config = dict(
    d_shared_expert=0,
    normalize_top_k=True,
    router_z_loss=0.001,
    norm_eps=1e-05,
    learning_rate=0.00691,
    final_lr_fraction=0.05,
)
Below are experts of layer 8 (counted from 0) of a mixture-of-experts language model. Rows are named router (the router's row for the expert), down (a neuron's output weights, with its number) and show model dimensions 0-127. Each number is 128 + 24 x the weight over its row's rms, rounded and kept within 0 to 255. Numbers have three digits each.
Before each expert's rows: "raises" lists some tokens whose logits its average output raises strongly, later layers aside. This comes from a sample of Wikipedia text that the model never trained on.

# expert 31
raises: "ir", "aw", "and", "am", "ah", "a"
router:176113105149102146136108148125180139091129123096111158144140122101155111121122115115155120119094139094125108144118163107077103129125181124144144159124156134141112086140167178113116129157170095093120100147079098125137135165110114131153135136097124152141127133110120137138091128100118116146129105157109099116144140101125113091149108101152111096136144178147124096153111057130177104136116
down0:131141111152144140097154105109125122123141115133110163113148148125140122101111181082140118126113132092092140113080135172103150153144170088128151107109099127162079070144157108103146080102184113126162155122159165182145110106127112135115101155106156119150128083111114135125145121159128137138098120155070108155134177096145134146127150150134125079138117135146119051145142108083113177114133
down1:153118134130118138178103112123152160117111139146157073132145121138134118116138130134122119101121156113168164135127121116102141094108104098118148108140115126129128097162141110151135132108091150121148103174125129131135065116127122116109125133121157098186126118120102159124166078119148125148163135125108113082104108125121153131123158144141137107117100130098183094107164104080086189144116
down2:134108136136086166102104123146127121133127101106112136089133123173153146094126153130114128123150106080136127130064123150099168141116111133113139124152142157118165123112136102146111103118164126110099129124167148121135115137138130145158139105160127131138124116111139118102131100128158121112143111149144154112130093122104114104131124138152145162141150094116142170102087143137091093136122
down3:111156128192106115087093139123097115119151123143139121140123125158152138174096137170168148117116108119147174072133109126173140139160089117131121126139110068185145109124154112146157186122144154158101120115153168124112169152117155116124131134145162098172155101147152127104145173140134203115131138114162091106119127205115172134114167121167136133094131086112070113071134110145163126123136
down4:113131111141143081123115145149111132111113074116109121080115148146123147121145127171145130142135103122075092112116147109108110141095137157109069141106132138141166141113136126142134050136154104122097136167122135122168160178163139134096117114120136166123151139126084148096122106141135103143142162112131121128129159150189158135148124108099090074159130091131132128144126102105108120105146
down5:133143127143138162108113088152127110172149147112099137119167150138127153109117110118124116146128121106117138161140134138160146099105104110138145135120121103119128114188115092114101119154108112137125117143106133115179136097144139117131118106121124092132118155120122151138113156137125040174163099174181130120111123164151148143127113128106104121144159069132139177140135115112177159167133
down6:095124165172110102105103132100060138128128152079116128137139116125145122091129150115128091160146106126142095098122107140146143132179185110128111128174107147141143148085124132119072099066112132087128130083159131101155142130126131122115155121122123088150101110169131128108110157116130160136122120142149129148116134175136132130107125189103096154139151123117101130113141143153118113093163
down7:160143101101074090119117135139116172133161159150115069161155147112096115154139121133102099174140108079077117159142110099151082128109095157170156113109127100142130135078125135130151134103131147115128102095111143130189151113129086138150120168131127099124111117174131151147118180149091153114125133107087120105126132091138150098147112143126126109137137163123131182121157120166153121126089
down8:124101142115151170107125165144149131139138101149115163137107125126136104110168149149115135120130148164108158151162164136140099088137112140128120110151127122121103133129154125139169125103064180105122119108121136139115111156156113140121095149094105122140150132132149094120174131104123111146137158113171092101172121099090172143136119104091160120089127109128144121145127123092097120131135
down9:147086102146129125127101151139170132111176146142130129107152103132105150078092138176116132102077115131209116130099151166138152094099150136132121155126146106139096135158125154121119106135099137076134155140109156108107116180132148112115098101112125135139124131128155135141080124121119107124161164117156131103133077114118107154122142116096142127148139092179135130172146109114111105144144
down10:109166160153131128120143117144150112148112166098147074110082187135125141133114138112163090117127107112146106143121141090149130162125126133121086099127118135159078130129117162119170138134125097148126101103144096108155111109157156144119117157185128106117080105163141092111132134137136123092111133106125139125115135102133145125110156134128135138139126186151117087101082125121117139112137
down11:124139103097124117145144172088122151138154176101081168103138164119130071165174131077143131151137115137149139093119130147117133136108108156092149110144128154111116151109144153152123127109112131107155151137126142118123112175133135152121101085128097191125139164144116114127113103150100127114115130143180105170164148146140115146113147119174142137156091096106143127095083141133113127164141
down12:125151120125172117136159149127131098115122128135109112140097110180131096119117120119127169101093135130158146192146132110157149116149110108145125110101112146166114142133108125107115131105144115126153138132179142153121127103119107135124141145121124096133114169141113132163158102106154100113137132130145128158108129094160124092136124160147131097125113159121106084134148140148115127125128
down13:148081117123119126094143129114121114136200107109103136102111164129122129157144092078116139123121117149161131158139132129095129147128112099169124110117172127131134097110131139131122121120098085145106123127075122147150130123161143107159157096145120111126144142127173131152135136117108043132177117107115106139138200122116112140130148096122117124150108169109125145135154189148151125138121
down14:139084112137149110125138158140118118151166191119136135120126151087127125101141099100133071154122150149126128143143103160147105151145135122078129125104139148177099127116136129130104160123147116089170146101156128123128172107158109122130144139072112142117096103161121132178211141123138125127106109125159129102158155120173084136113144170081150142116134103145155115112097146094125146126104
down15:131121148128142111154113155108140121147141123142123157112098159136129126137128136108132153111113088127133111129147156147124170176099107136088127108092127156081120114122160138124158127107081145125165128114141112152129109171128124156148109130160123169136104081164161136168095144145122173130118132125132129120141169142120175102083141132115137142158097120111156091169142122097133112141148

# expert 156
raises: "4", "6", "5", "3", "10", "7"
router:140107113136123139173100163119131143116120118119124134122149107105134129119132159101136102098142127101117151144114148102146114084078141099169151134110167108108085112147140154080120118137151117091111101144117105159145134162109134095140144146087120130088099165093123091101120120129136099143143102176107092123143145118132138131143088122141108110146156137157102084188099103132131098130112
down0:112160098128177071101166090109148093146148139115170108131118152115145126121126154134106158076118116151106145144100137152133190142113138136116123063118095114114165135153131157112132129106160114153135111110150133096162128132115156133166132134162100139146102126115158128183141138121134157145150140095109169098116117131074114121092147148143145120051100130161111137122108137120109144082163
down1:090124129152130138125162177163108133166074157129096096157111102110139132142140100163109120149117154162091137121167110081135117126111092093104115140116071166101113095142130119143159128100146175139123166114092143108095132163137173155113123161127138116103105141106126117170138126097119142126092117133134156138109122131136150114170154166081141102163136138146114076134126125165141129142144
down2:119125115121126084151124136131157102100136099123105112119116160106139148076107107118170156134126157095157157094140141155122101134081137138155106115099153122080131151120132159106110117125096153121131098163160114156119127103082168169138168122070133124130158141118148119086124109120125135127114158116099075130104099100077127107139145111131138168141135108137091112157146129148155112142134
down3:194129129118112112115081158116123106147145125069137133083102141136104112138136141102126079150081105135123085164123137130147082121139143163157149140140106136070147122158133088115104125109130175130132136118137126093167133126152124098097116152091110101112154114085148137127134143105106114118124116103184149145114177142130130111145092144102142170155141124130127152136156135143126128121117
down4:096166113133092133122162146138125108087101133131141161141122126092091088158129157111156134099136139166058123148134185174161148135112146143111112132097130118139125069129136112120128177156129146115125091126085127104088118107139110137120119132118132114066093125071097121092120158107161094112122073182142107143127129147177135135105160132122113138152122083158108121111118155106151144132107
down5:129147135135157172111119126147119133077156164147131102156153122105117176129083080154113163132138105108132104120124102082095153125115140177154154119127126143126132150140172165123094109184099090145141134122120115141171108125142143141100188152099176152128171104143100108119136140106101121143115131153106134113134162091133139109141178114147154142105122124116124124156136168124130123179131
down6:123150134156101121128097124077160137157152124125147167147097134113138116130148119140121099119143133183119128112145141091128090147128133106102127121109108089150152110149121103131153148184133117089136096086158105155095166089155120124116103112121103107132149158139131170128086103131097117136141118132118110135170146088108112136082117127117109133125101097115126130093150122114131111132157
down7:124095112152080143095125114129137130121109133134155103153136125160099180118126091165135135121079113070107123131112120129164150123130102113173149101083160092142112115140164103140137077111133170118154129133143105074129125155128106123127150123183149163099138122141084129139127134116115099145162163121142115103133137158103105128154136105104175124148170144136148142163116096132114140115128
down8:126152134131122142123108085131112144098117126132122151137153103145106125127157139112184096178104164113162133097144125116135153152159120135116143119139175135161125192111108154133145133110095152129120104144140167138121160136125129128147143176079157137112080160159146139090135146082143153122108174151157125162139140114134131116089135088084145155157149092147146116119111166086130086167142
down9:117152146129154146145112095097118127121136115126118149109133133099169112126092110151111057126174108098176141129100123112127159166097154073094172135166108105090117153104127134143116111123118129120146166076131110141157107136138160146142130127148060143094145113150126105110139093116155150138136131136168150116138135085129128121148164121139135142145137144077144142184147121118077149159150
down10:091114123107207137136136140135098113128115119106131114102147148175141099131119096154123149123135098127144110134143118109112145176118148142082137178132114148153170140126108126121094137120090129116139068123109121097130138128134156124151128128099106070132140160116116107121131110134131129091103124111128097124077130138111155133147152162158133132168149126149151105172120159123118109083170
down11:097139106104139112127111160104134108117131152139102109131162123145123136103104102126113159110158112160058152156103114086079129109162171158184131107114124141135114098107137112093150133105124139097166152112102074120131144170115160104108080131131088156140168130118076153123138122165132199091126137146076126100156122137160082157084106146075149116117105122170143150153099099124126104166119
down12:076126118104144140110113107137112135126155183145128152140157069131161119152126152122136106131132135166142132121126146130139094109143139118149096103101128149122091088150163145121090120143104147113150147114148102104135126125111108129116131078119159165110110094138119135090119152118143118130136123139154150115110106098134153112155098111080167121121131110097121156134088121180145121129138
down13:151165102143129100148133110137133153101108094180095130148138108162136146159135109135119175127122125132126167127105095089114131089166143165167105161137151118125066111117087097146130088129109090139100094119109163124117127162158120122150117136150114129114128135111187169075092184118130095143143203158184159165151085154148109119164132102117088128111101119129124095165149132139108113122149
down14:146158134117127131140121151163166141139092137121098116175111124150148123137154111124104121185144133114142148157113143114120118152110107138105134093103115126106153137150111169124116159141137095144111130100094128136119130176168102156080166114138120086167115158133125163099151133099157160121118106106078114159183143123124086122146100130128110133088127083131080169131116092132126121134110
down15:118126166160126159122100154089079146118117118118179134125121108160139113097142176138113153135172160111122123162121138095096130159086091147115147114118151171115107141144151133101120144157118129176132108172156109120135142144141125136156146169117102122120145167127145121146134119127129144163111101097085138175136122121150178127093174130121141143136102145094144130135100092121137149141128

# expert 28
raises: "ord", "and", "ant", "ast", "ard", "ore"
router:187120125131104133140130146126151140107113129103106144121163127084148103126120152094139121114096086096134105127136147097095119135128155118153119166119165132129116130131164169090125120153150120095136109144099117137136120170119136124152138147091142159145140137096107107127112135094129105138129116153133102173165125090146128105165095111147090111122154141163146099146119071142186110161129
down0:142126143107156112117162143132111136152140170159146125187094087140136104147125084123127153169119123096122151157119125144153107118133122135156107166125157101099173095124149127143158125145148147146097133155087126159147086155151151136135167119122141099114116137139141133097169131096100173116136124131110143085099090166181147134122098144083147134120104155129151130112144111108134143093157
down1:150089140155126131135110110127159169105132133145106130168117141130151160126154118107094100165105138132088126115136107124100104093124094122110125155172128161120130129104089084112137159145195073145105118139136100128139125123161168117131123109149137176113167162086097156108119141166158139130121135127172124116118146120105116133178149132119136140118098160112139111134127138156143112161157
down2:134128157156099124135149058120087152155097137129108110115122121106142109123138125106121135121136124180078143132149128093128126171143101157124130123143084146156109129157092103119123144126193116096137135147147123157143103120129139141132125173096106133108116078090127124137096198116105188167147116132126161130120114128133154164108126141107146161109151163067157096156089163156121146161135
down3:059142155163103121122140148099149104134130151098139138149108071088168144091105101120125143099112152100145137172115124106180158085133073138171136136108160144130104131115116142133110148166146137145117130133167130162117157119100147101138108138107126117114136105092113104167150126114098082147164096145111137112132146097121109124149121092089155091120161102123137138128112117175101146119091
down4:121124142136142103155091127131129175157141093132167083123161159162121122131132178094112113105104113132102140156124119079100133122166110159162116133132131089146134087117085167122098084154106152164116146083118132063103113119119133126106127132144150157130094093143142116128111135141130085140128116122146105115124079156152061102134135121083098145116125125112119148138084128112097139119135
down5:147132108116122119136174090112110096139129133138128110134140108096162127110117146112100117115132160131122154099131165118160103128114157093121134127103170130147094150116125149080143126122126133078148171139088122162131178112147136139131164171157131158136146128076138139142107117132143142086123089118145117127151129125133089120122149097104138151150117113133106131152137130153114124109104
down6:114100159116133118093125109143113128144161121147149103136076104133172168152102125152180152131126123177121139132110125102143149137149133122158096124111123126119152147096090142111123154126130141160142132111118100191092119146117143139152097116164144117138100103182103168155121122147114115102119125126145191114076150111135151136107130174120136144075123132145179126101122118168112102154115
down7:142115138158150132145160066105121117096131097123083104120117155150129063093108125132151130116104121099133090115139128155150140130144120159155112165158142093143117130160113122082107117163157142101156118093066126135120116146075135142144117178100140100176100129099118111146158125121152131134157123122141096150106141112150125139115130130151132095148137121101120147174094161129109127123120
down8:133189135143135127171102106123127092157157124115125143100088139150115113152163134153133147114156155119132169113110128110162136143123121143115154123109138112135106090117079129140138111143145118130137141098081121175159143125142109204145090115097146156143159153136160174152098087180120152178133146094110166154140134136158095150163130145127138125129128146116132174133107108176123167155134
down9:118179143123150143132107122135134144173107114134085106115118095129174136143063112114104193118142092158127079083119163101137133114109109146123156099093105142123124131130137102121112133151157103110095105154124163127126136159090137108139106142101132154112129112073150115106145109143161081091136071106105150135114185100162115105159157111129126135133103108168155108108126099165123158107115
down10:126099136131117124137101126172124156119148124103137115124142075126154151136118147188139154115136150109108121120140141112113151107152153157125077139126121138081093148153125102144165160095085161124096129140135096129151108164156134110105150089126158127124127116120080103114101145147101138133129096121133090110105131115114151167154082109079134168155120086072095075153134136081113118119110
down11:106114129126111170147137136126093129126152089136120174115120091114136123113137178169124150134102164112146084124135115110127131118159107156119121089112134106112175114125153141117110152125095138072136138144144154143126121121141117142127098153147147123155118126148144151146133111112182089092122113119165126146063153165121109179118123133134136092145114155143139118119113121156100112114125
down12:080113082127111086126098115156146123101140139057156093155141126123109095102133139123109101125166101148136136123130102142141122096152133109151148099141140122144139120089117091123154144119118076093106132118166110112101151102111138144105082135115141165079076113122157130126172160095080193144117124112117150105133111088147101147149140152143087130135133117130105150107123178098113103151115
down13:146100085155168138111132121138129124109117140100112139086171107119106122166140094109128111118133162155130116140165111147105133089178131120117116100078127186077091081173146132163140127116160116165107144107118085131130146166108111143128142114168174084158152144127131138147128106140143094153129125142129126079107143139084117127143155154173135149146165090156162123099134104087126139137112
down14:105108139100130165123090126091091136130129150145169162092141091109173130100145114137096120129179146108113144110096149143179119111101173115133089133115107135147143093126122137137136122142129132118172099152113092111126123094142103113134161134109084081119130133153152130141132136129133152121113133168112123130149133113140119158162136143137140147121092107128118099111201120135131092111077
down15:152136091130105121133089107110155102079148131129140142193102096134153102140090185098142146125171150149081111115128103117151129152114117124089129179097108120114132140124160115053129100116122144102112118112124137159160108164097113123084102094150087159162157077130114144103124134119111121083140145147148129146132133137135109134093089114119152114112148115142089147156117186103108157130108

# expert 164
raises: "|  |", "| ", "|", "-", "| D", "| T"
router:151119087120114184145107143146138161093141068104123179125129113085110123091106116109165089123102114117091101115095156119086118106084149109156131165099146122099121110155146153112104103147118093108124131140092121131154160156144152121154129121119133125141111138086112126154106114115138064164143105158124126164137152096161099101153112098146085134133124154146109120127127120113188106161107
down0:114126192113140109127131157107088169127115149136098129089080150163136140172115144155084119125179123142104163109173151073109129114102148148064077118168139145152103158120171114132109167124110104110149152091096116128194117141110114100080103128144116109144155133122170110114123176126099126114147113136153146103121134133111125126137138116161121131104149134116140118113145142125122129141115
down1:134121143126122127163140095119141110158102136093132084105138177128150140123110112169130129168103136130151129129128135121132093186135144161084171173129150119100119150134146132157145100119134132148168095131151135104148108109141119135079112135092155124123178110102174120138132100105141115184109105093144116135129111125087139131123164116111137132139105125133133124038146114145118128142150
down2:096172143163098109132126120134132168092127092125135116108121139121120129136114129102149102098144110106113103126134114080137124093100130147125122125141128099120164131106122118121127138216151164184175107152125124150111112110143155136140119157131079101127141123093130164151104131097091108146103134129121129125131109081104115128150133094132140149173154134142114094171146164090111168120150
down3:120121120104155147138117162146091138110104105140190115166155117117125130126128148139139138108137114153140162105166101070108143128131096137141140099146125172127078145110104107177174119141150151102113213162105103111081066134105124063157126121142152116080157134164147180116088126161132146134134164095125118119141112144151146137151159094115138103131137133115120168100096141134134176139099
down4:130108114122114145106110140112080153116125116141139105148155150154134085101114116122153105159139161136101205118116123129112088105083078096106143156086138137145124093105186115134141090163170093140149095119161111108124115146112143117107103132108164146138133172061122141184128120122106158110117170136116083138129106096092125084156152101128168102170115121128088130116154111122139144117136
down5:111125102157178151098175126106107133165158136125176138122094133174126139137103137092137140132119175114142119150121129125150104119085117114133114142117169146140164151088157122139085113125102107150117150089117117124153181139134092112139130150131120140145115163144127118115160110125125095079168148086105102148142112122145098148091152105116111122151094127148132086128088143133138136089136
down6:067088127095144125122118115169152137147101120123113139109134151150148142151100091113111088136112117136141135080133100104146123133117139155140142111133162107147113137099140160133096132126076119145088131132106077141120141128136138117145116138089136124153108137130096121135122175118129105138158148102174152117120144134114130119153126106093156107197101173136136125161113122107143093095152
down7:111102134084101127092099166139120080105147157115124134123140182130096133098097125142142098112142135147117101110081118102099113106138137114147094140149117155076144091130129082163138142118165162105132116147127136129120180157123138161120095132120112090121133110175117098136119125150112122105149120156113071155129120108126106139137106102067110158156144146092090147145095126128102103145119
down8:110115138108109114112131117107117158121105115163155114077142161113146127139127108165138125123141174146132106115116145146133186140088109134066112103144149115136126110115108136133155105148113161130172157131154143134102111117104105136124123080140148091145146100119140110114137116123145188153119113164103178101159111103132143097138132107111125114038130154136117130129143158143128154133107
down9:146100139141133168155097109156101110124106109141109135115140123117104103094105132111135109123117117153093108112108152089140147102105116115135133104118099171150139099153136107136123091126136091109131141137142162113049135107126144102139148109097091106151123115104105126159073136119157091131168130086138143149156153093083111165114143129126152137130175105118152117170117119133134153129171
down10:112079094140147113120139127163144118118171184139166101116170143121131137152133127106153144124113149129148119125125101167116127128134131144112091125158144159082132172119102111111156120129153140147116158135108112172154125093134120123126160154147127134132160162131132118152145059163165104162131148124112093123097151168122124139163127131144131162163114113150077147124100149129133131113118
down11:126116159141123100148107144118112158125147138128086084089135125100139112129141103153084178117092172134087109186084094075158137053129154149165134147116098139128130101164151120126166168124127138144154113153108087083116140122081124163098101074159113135157173127154126141146108176133145108104178155146124138115130108116123134116137131144124134107185135151133108136122125114105127101118107
down12:123088113122079129104127138143116135127145107127146148061163145146162159136158116153122124114116170158128151126122141118146115133115159129134119157136105118149098127108157177123151128087075166135111117132082106152106126166129132129115127118095164134118150160142124122133108110124153058135157133168147162120127125135136151152118148102131141114147154134103119109113136119126145112132133
down13:131106134133133134107089136121115114096127113124117100124131129090162127097146186132117132168150151165111123134136119099131105096140120073153112096148173133083134127126112159089151123143099146108080142167110171088135155162107119156123156157114119124098102115145085158125126117158151139147148123139166090126118126120141097141073157125116148113130135120097112084154098144108103089095101
down14:115118098140125137128106122078136168071140093129159099133123111136129145103096099097140081115111114125103120136108133147173088136113106113132098106130146154151112140112068116130094108118115142098099114135104115119146142105120160144121177172125113153128101120134123145136167114147174143128112149124096123151108115125154126142141123128129145168153103173097158157184115114130131142117115
down15:162155115097148123145138152136141124098105149126163187144123122143117162110101066136103114149110084115124111132180123138152147136120108140134121132109113081118157155138088126135097167128146111131161178162113123132105129126116067127124103117144100134121118102134106151130148109176130161133090110105105114123123143138113128121104141123134148157085123131114127132112086127073133110086127

# expert 179
raises: "a |", " |", "in |", "aire", "a | ", "ourt"
router:145105106152108153152124122147156137131111095109126150136129083118143088106098113146148133119114115132120109151111156130097096119115130126131134159104155113123100108136165159110087106159132072124121127134121120146153120148113121111151138112083156135102101130086093155111128106076129070132137119137109094166150144095148091108137079107125149105169127175161109127143141117137153103154109
down0:078082137135092153139117129112116121103113156155142120113150118126144116126050081155103131092093081169117120116118143109139158119170133106102108144073050107114149144099146137143123120149133177124131132131131165132133116134142147132099140161124121153111054078098088092112146161091132180134137150146121119151123166170118193140120140158108121115122104105095159146128129116164113126107128
down1:116111129135131125086124110138144169099142115135112100142128182095135109143090130170145122122121141129096140146126104139137147138117119111122117165088138150107122147102102143132098124091141148136075136158150129118107176120134081073106153146124121161182135179134128156097131128141125138091176136151140088117166165104092134172132165140168062131105097139120142081169152160119095128149122
down2:135132147165174147104127175122136102108169094075105145102149146103094119105109135096127097078163128167132144062143154122118130183132153186109169119165157113104099143151083120141127135153089120135142128132149110180138155084139093155097106125114145147114116118118134124155134102134147126114129095155158112092139150138139111122115148136078148153113097123119108153120112143115108111136142
down3:177154119123144147108153133096130120113151126105124154107103103165163088122088114153144136071143111148080131064147115108156094136068134140138142128099127123123119116108124095153143136158161119106081107108156110133147161122102176148084121097151101161118098135087152121098137119155117140119138153153130125121161144106095124144114116127109170116152076141089127117135087121186112143176168
down4:105156120098130122105187106151170101156111132138107150126096153126144130117092154150163156165133152174146121094151134150119177120141135113125133129160153150108123128174137089130116124133143131152111154131184173116122175176156108125127101130129100120118157078128116092135166127132112114139157169169147177165105151141097099117126151125125159140153149112138144122120110137100145141130109
down5:079131104139101149155105138099134159130156129118117151150134158080117100136112130137177088113145178079137105134145107139115090131157156144127113126111102140126132139132126098109088134154083128137148122148170113114126185108150121091181102147128156116139176102095116135150124149118089130102150093131118134149087120128157142125126146184102100120114155138126096104116108127110153163146180
down6:141107134125132111168153062182143143082167139113139128148122099120104134161183153107131155122126108168113091103135108104119144151097154140123109159143118101129132143113129106145144105138119103125089135096120134139163109132178146144107154097162112059099146142118140137167080125136161077146154152122154141117136139112100160094121146152119162137115129101119159086142108102136117108122145
down7:137129087120121120073134100137084093142105149142164119131091150120111100159157094115154146124138122133093174107134137088132092126149141114106169102083127110141100100079111121115113100110114130105124113132151113130107091133154144137113079107103119140123111141145115112136136147139135173139097131116081160144165153176146147134122114144130119114189103112142125112156117118107124097132121
down8:154136153116089129127127095141132169160132170121122103132099089133115099143126122110105150195181071130108121138119141105128127145112133154087128137143111126141116111125098125110088119115153070149143108129147143084113161124120103142102130150107139120149083120157083144168108122124133109124142118100164115112114121128135171099137092173120126131112116162179154129133095136136098143129140
down9:155147130132100158117127159143104161097132145117095167134125110085150108141128136152137114077126137142115121152099158145107156129105145177141144135129148093120096094114144142146097126154113121111172125138133152101156087134115077130109134126171128135132145123136137108099124136134109156102134098137134125177152144144144127098131172109145118122111161115148115102114109128149131107117107
down10:171136160127145142167123124139118164123145140124156143146145164104131130133148129125113152138116129159151095120079138136093112186114147157139117147161177129122115144097127126096136096112096117115166108123151144116152072107117126153116135104158072122104142138139154171135100137124089054115133136150106133130164111110129146106102110120089149115166134152138117142132147101144114177127160
down11:130116156127102116153080112156138139139171140131121113061142117081134144167127132135141124150133152163117139143113147128125146119131120129095157125130143124134124148144163121154145121168124142141124108124120119104149135113122130154107123168149158104099107103130113136184152115152102157117152162144157139156112105121134134134165108119153103149141140141129161151076127130175108159122124
down12:139131123106123133118111119133142086161122111100140127115179074129150129140106143073112092100155132158125131102153129122086103151134116106134169125108151136134109115147179108135069106146121118083127140126147147086139120110127127137102095109159082104119115128115128123148110116154093104126131124123066119072161150125128111116142141134128130161132137128154168122121137127132135137155158
down13:110150117150153141079156151137094082130098125125120161098136107140122109124139148126134109131165145142143151130153141130101085138150104111120098116165153183127111109101070126090115141146146142093130114147126092126094129140089116131090109111108194130093161149156174110126128159103116100141153168109159169122163096111132126153138148139094110115110127091144153112071153120132164120139125
down14:156116161128117163130145102129114140118178161131180111131153114113140133157130136154170147116125131170127114101117097133160124136122153129118107171132145162099131125154159187144143142118149127132153122113153188153149089083137076129091131105137151110132091116171110155121148178135173117098133160168122100147094148108154141063115114115086145125108130105127129106100148160122124143104140
down15:146142171137117157060157114144146104143132137135114100130107167092117111145109122125140156089134106102089118137119138132068117109155127088127094182150196119150139095127170098124165131113155097122159155155142125112122142173140132131151116117105158111130134120092153104184130155128073083132135074115072145126145112128129136149067102100125140158140112096176171141134154152119069108104108

# expert 147
raises: "\n", "\n\n", " medal – third"
router:175088117133121143156111137126147143102081093128108140151143117110171109120115188110154100104088101097107142163089141117126102076073158099161137116118201118100125099141152160097093129142134111099086100153099101156144136165118133111147140136100130164085105164096114112115102116117115115170135095144115113117160143109133113128130109090155119136124146142171128114184116103133114120122106
down0:138149072088160146126115069121117129148166100106128126113153144160158134119161112164107108168142099160146107124137144119139155090110157101150084088112125149160138101161132125095141087135142177151131097164135105115129092117121091182094127122118132121124073134136128104122106158133135139126111144135130149112124163125104114143127163120121106104089087119166132135110169140121098116115105
down1:094133145161115132148123137124160135161116091159121151108161122140133116142123138094136091126145089126062101144158118122122116128108111097108104153129122146122107102121174110109113149126124116136126130166133080143111100118105119150137175156135165160161093145162138185167130148114143125133114092099120089158181091135140131110149128155095112105073156100115178128155111112152153141153131
down2:123142128158135134099099181131137121141181144114114134100152142168152158146104125107135138126129126185139113167125127100130118107164114117180093131149113116112166093135141145144127078130152132145107154120144120142147123174133093126115127107131106095130099128086112133139121113152144130155157153151100137138136111125132106135125131188130147114144132083133138137150107150123111126116108
down3:099108195136142150120107116153151101120164127111175095110133186151161148140135105158177109077144179147091131150083153061112157108155165130144123109129163131137144154132128125132123126150085104115122152111123114081136120152102135112175130104107114130101095131146130105102125155099093092138112118204096149139156112135147108106190163144125130102110090106149117077138159189125125139133143
down4:101097109136129136148124119107115101132116103127124146148122130118176147148130136118095126136166110123115150123151094115134154088115122101139110144138143130131090149139130145137123072096101102142138133116123096114129138156139110122072153093064171185207158158134115182104135139127089140130157141120122114136091103126124106138109122079138133137091145102115083142155114150171143108157148
down5:144152143123090151135124145147094116105126162124134120088116133157124081122121142117123124159107168150120162134117114173124134102156116127109154120129111098157127105106159101097151103162112105130131104127141094102134109113120123143130160110173162163135128112112111114101166075147136109098132146143123111164109145147155106152155119115119100090111097153138123133085155147124107101161086
down6:109119158148118160120167106146133123148113135133137128125089137097105111097071169146132136079132146147090116100109107144138110130126133125150130137142117095150167127115108098092104154121135133111083137121113105132119198103092127077134111127173150115156110163126131131124107077134157136127135151144158110120138138176146085147143126148117072116130073105113146136107114139144096156111139
down7:099142159143114132145178092161157136110142109078125103146103156073119067157110176119114133117147156133169174145165117105170079104160104146148120140107118155147140173134096138166095120113105138113090128127132117108129145145145158150157138107141112107148114123123132204157115110114144078157123140119101147121117104147106106134154108109125112133162118151111143122128124129100154102134133
down8:127136108123087136101113112181084100165092126103100106165119114148117128150113153128157152153100113108145112147114119120097103118159133157114087119134129140099084145159118135132135129132138120129133058120173133101139190116132140082076089094147133132119143118127144153095126101100136127137119100139117140119100108135111096137133160091159138145052089114167101063080099108113125099175134
down9:104146122127133167122135130144142117119147123112133113113126142160141112086129042106163147128089099139180117098161100131125115155131097069094133127117133097090138126162118124108147138105134173161117121138156155120116156147140171154178111128138121121130118096097122160135130098125155146115135117094109123129136137143105128162128137104105112113144129106159146106117130168128097076113138
down10:139112131097172115106108086141115103095118134126143142163073159134173135125148136103175156135170075105139105149127140091134133122091136111182132145120100103115119147135118066152111172129156118110154131140099167136112131166129136103099137136147127102137082133125146137121114137107125176161136110136151106104120102155118176134107162128125147099126140092144112113127122111106075119099132
down11:108117135128151131180149113155100147104107079160141124116111109127117184142141130120167125066132120117136172070164130133123142112120111125151110127085131137143114154141133112136160113117133114133116131119141126135115110165123126135098163162123168136152134159153138148081131066148128074117114174147155122147127149133127102158131171113113154092122104138135115111150130117118103149149160
down12:130112131139122139167104134136122169141203154091121108116135188135130132135137143129137129174118102197097113144120176106116139130139126087136114133086143089149117103086159095138152171099157129114170117122135058150134144126105121119122144080135123121122149107125131158136173128113091134117146139141129134113123126138105126095132116137155131076169161098116093142093122154125063145145105
down13:165143148112116120096119137136110118141122121087151120098137159130164086162176152110131100144147120135127131133119101158126129132131157149112161158172097125096134143145117121133089140135179094154166110164112138155119109137122144089153090105135140108121139141117122132154134106130106140135067092121156111155105145115124127111094103127116140132140146108102159143131121142142196126139105
down14:103105163105131123162137111111179105091159122090128104120111131144106129122118154134139115107108117109150103144129129133103142119115148072108134130103111098125078116112126153144113093142130166177102133103136144116105151147123110120112170151111111131119134115157171146138155194158121134098186094147142143153097117156129095150136101123165108081099166175086112108135073121138130116152142
down15:136115141146114131145123122132109116103159056162144137082116154123128108164073121096181147136154138113125142144130132125138129095089084128090180121147138186079078153079124115125106126092147147160130138114075106124155109117148128142148149135132113093165106153117106110138156102158123154125135099133124137077122103119114124090212121172062131079122120172106141139125161131099141134133097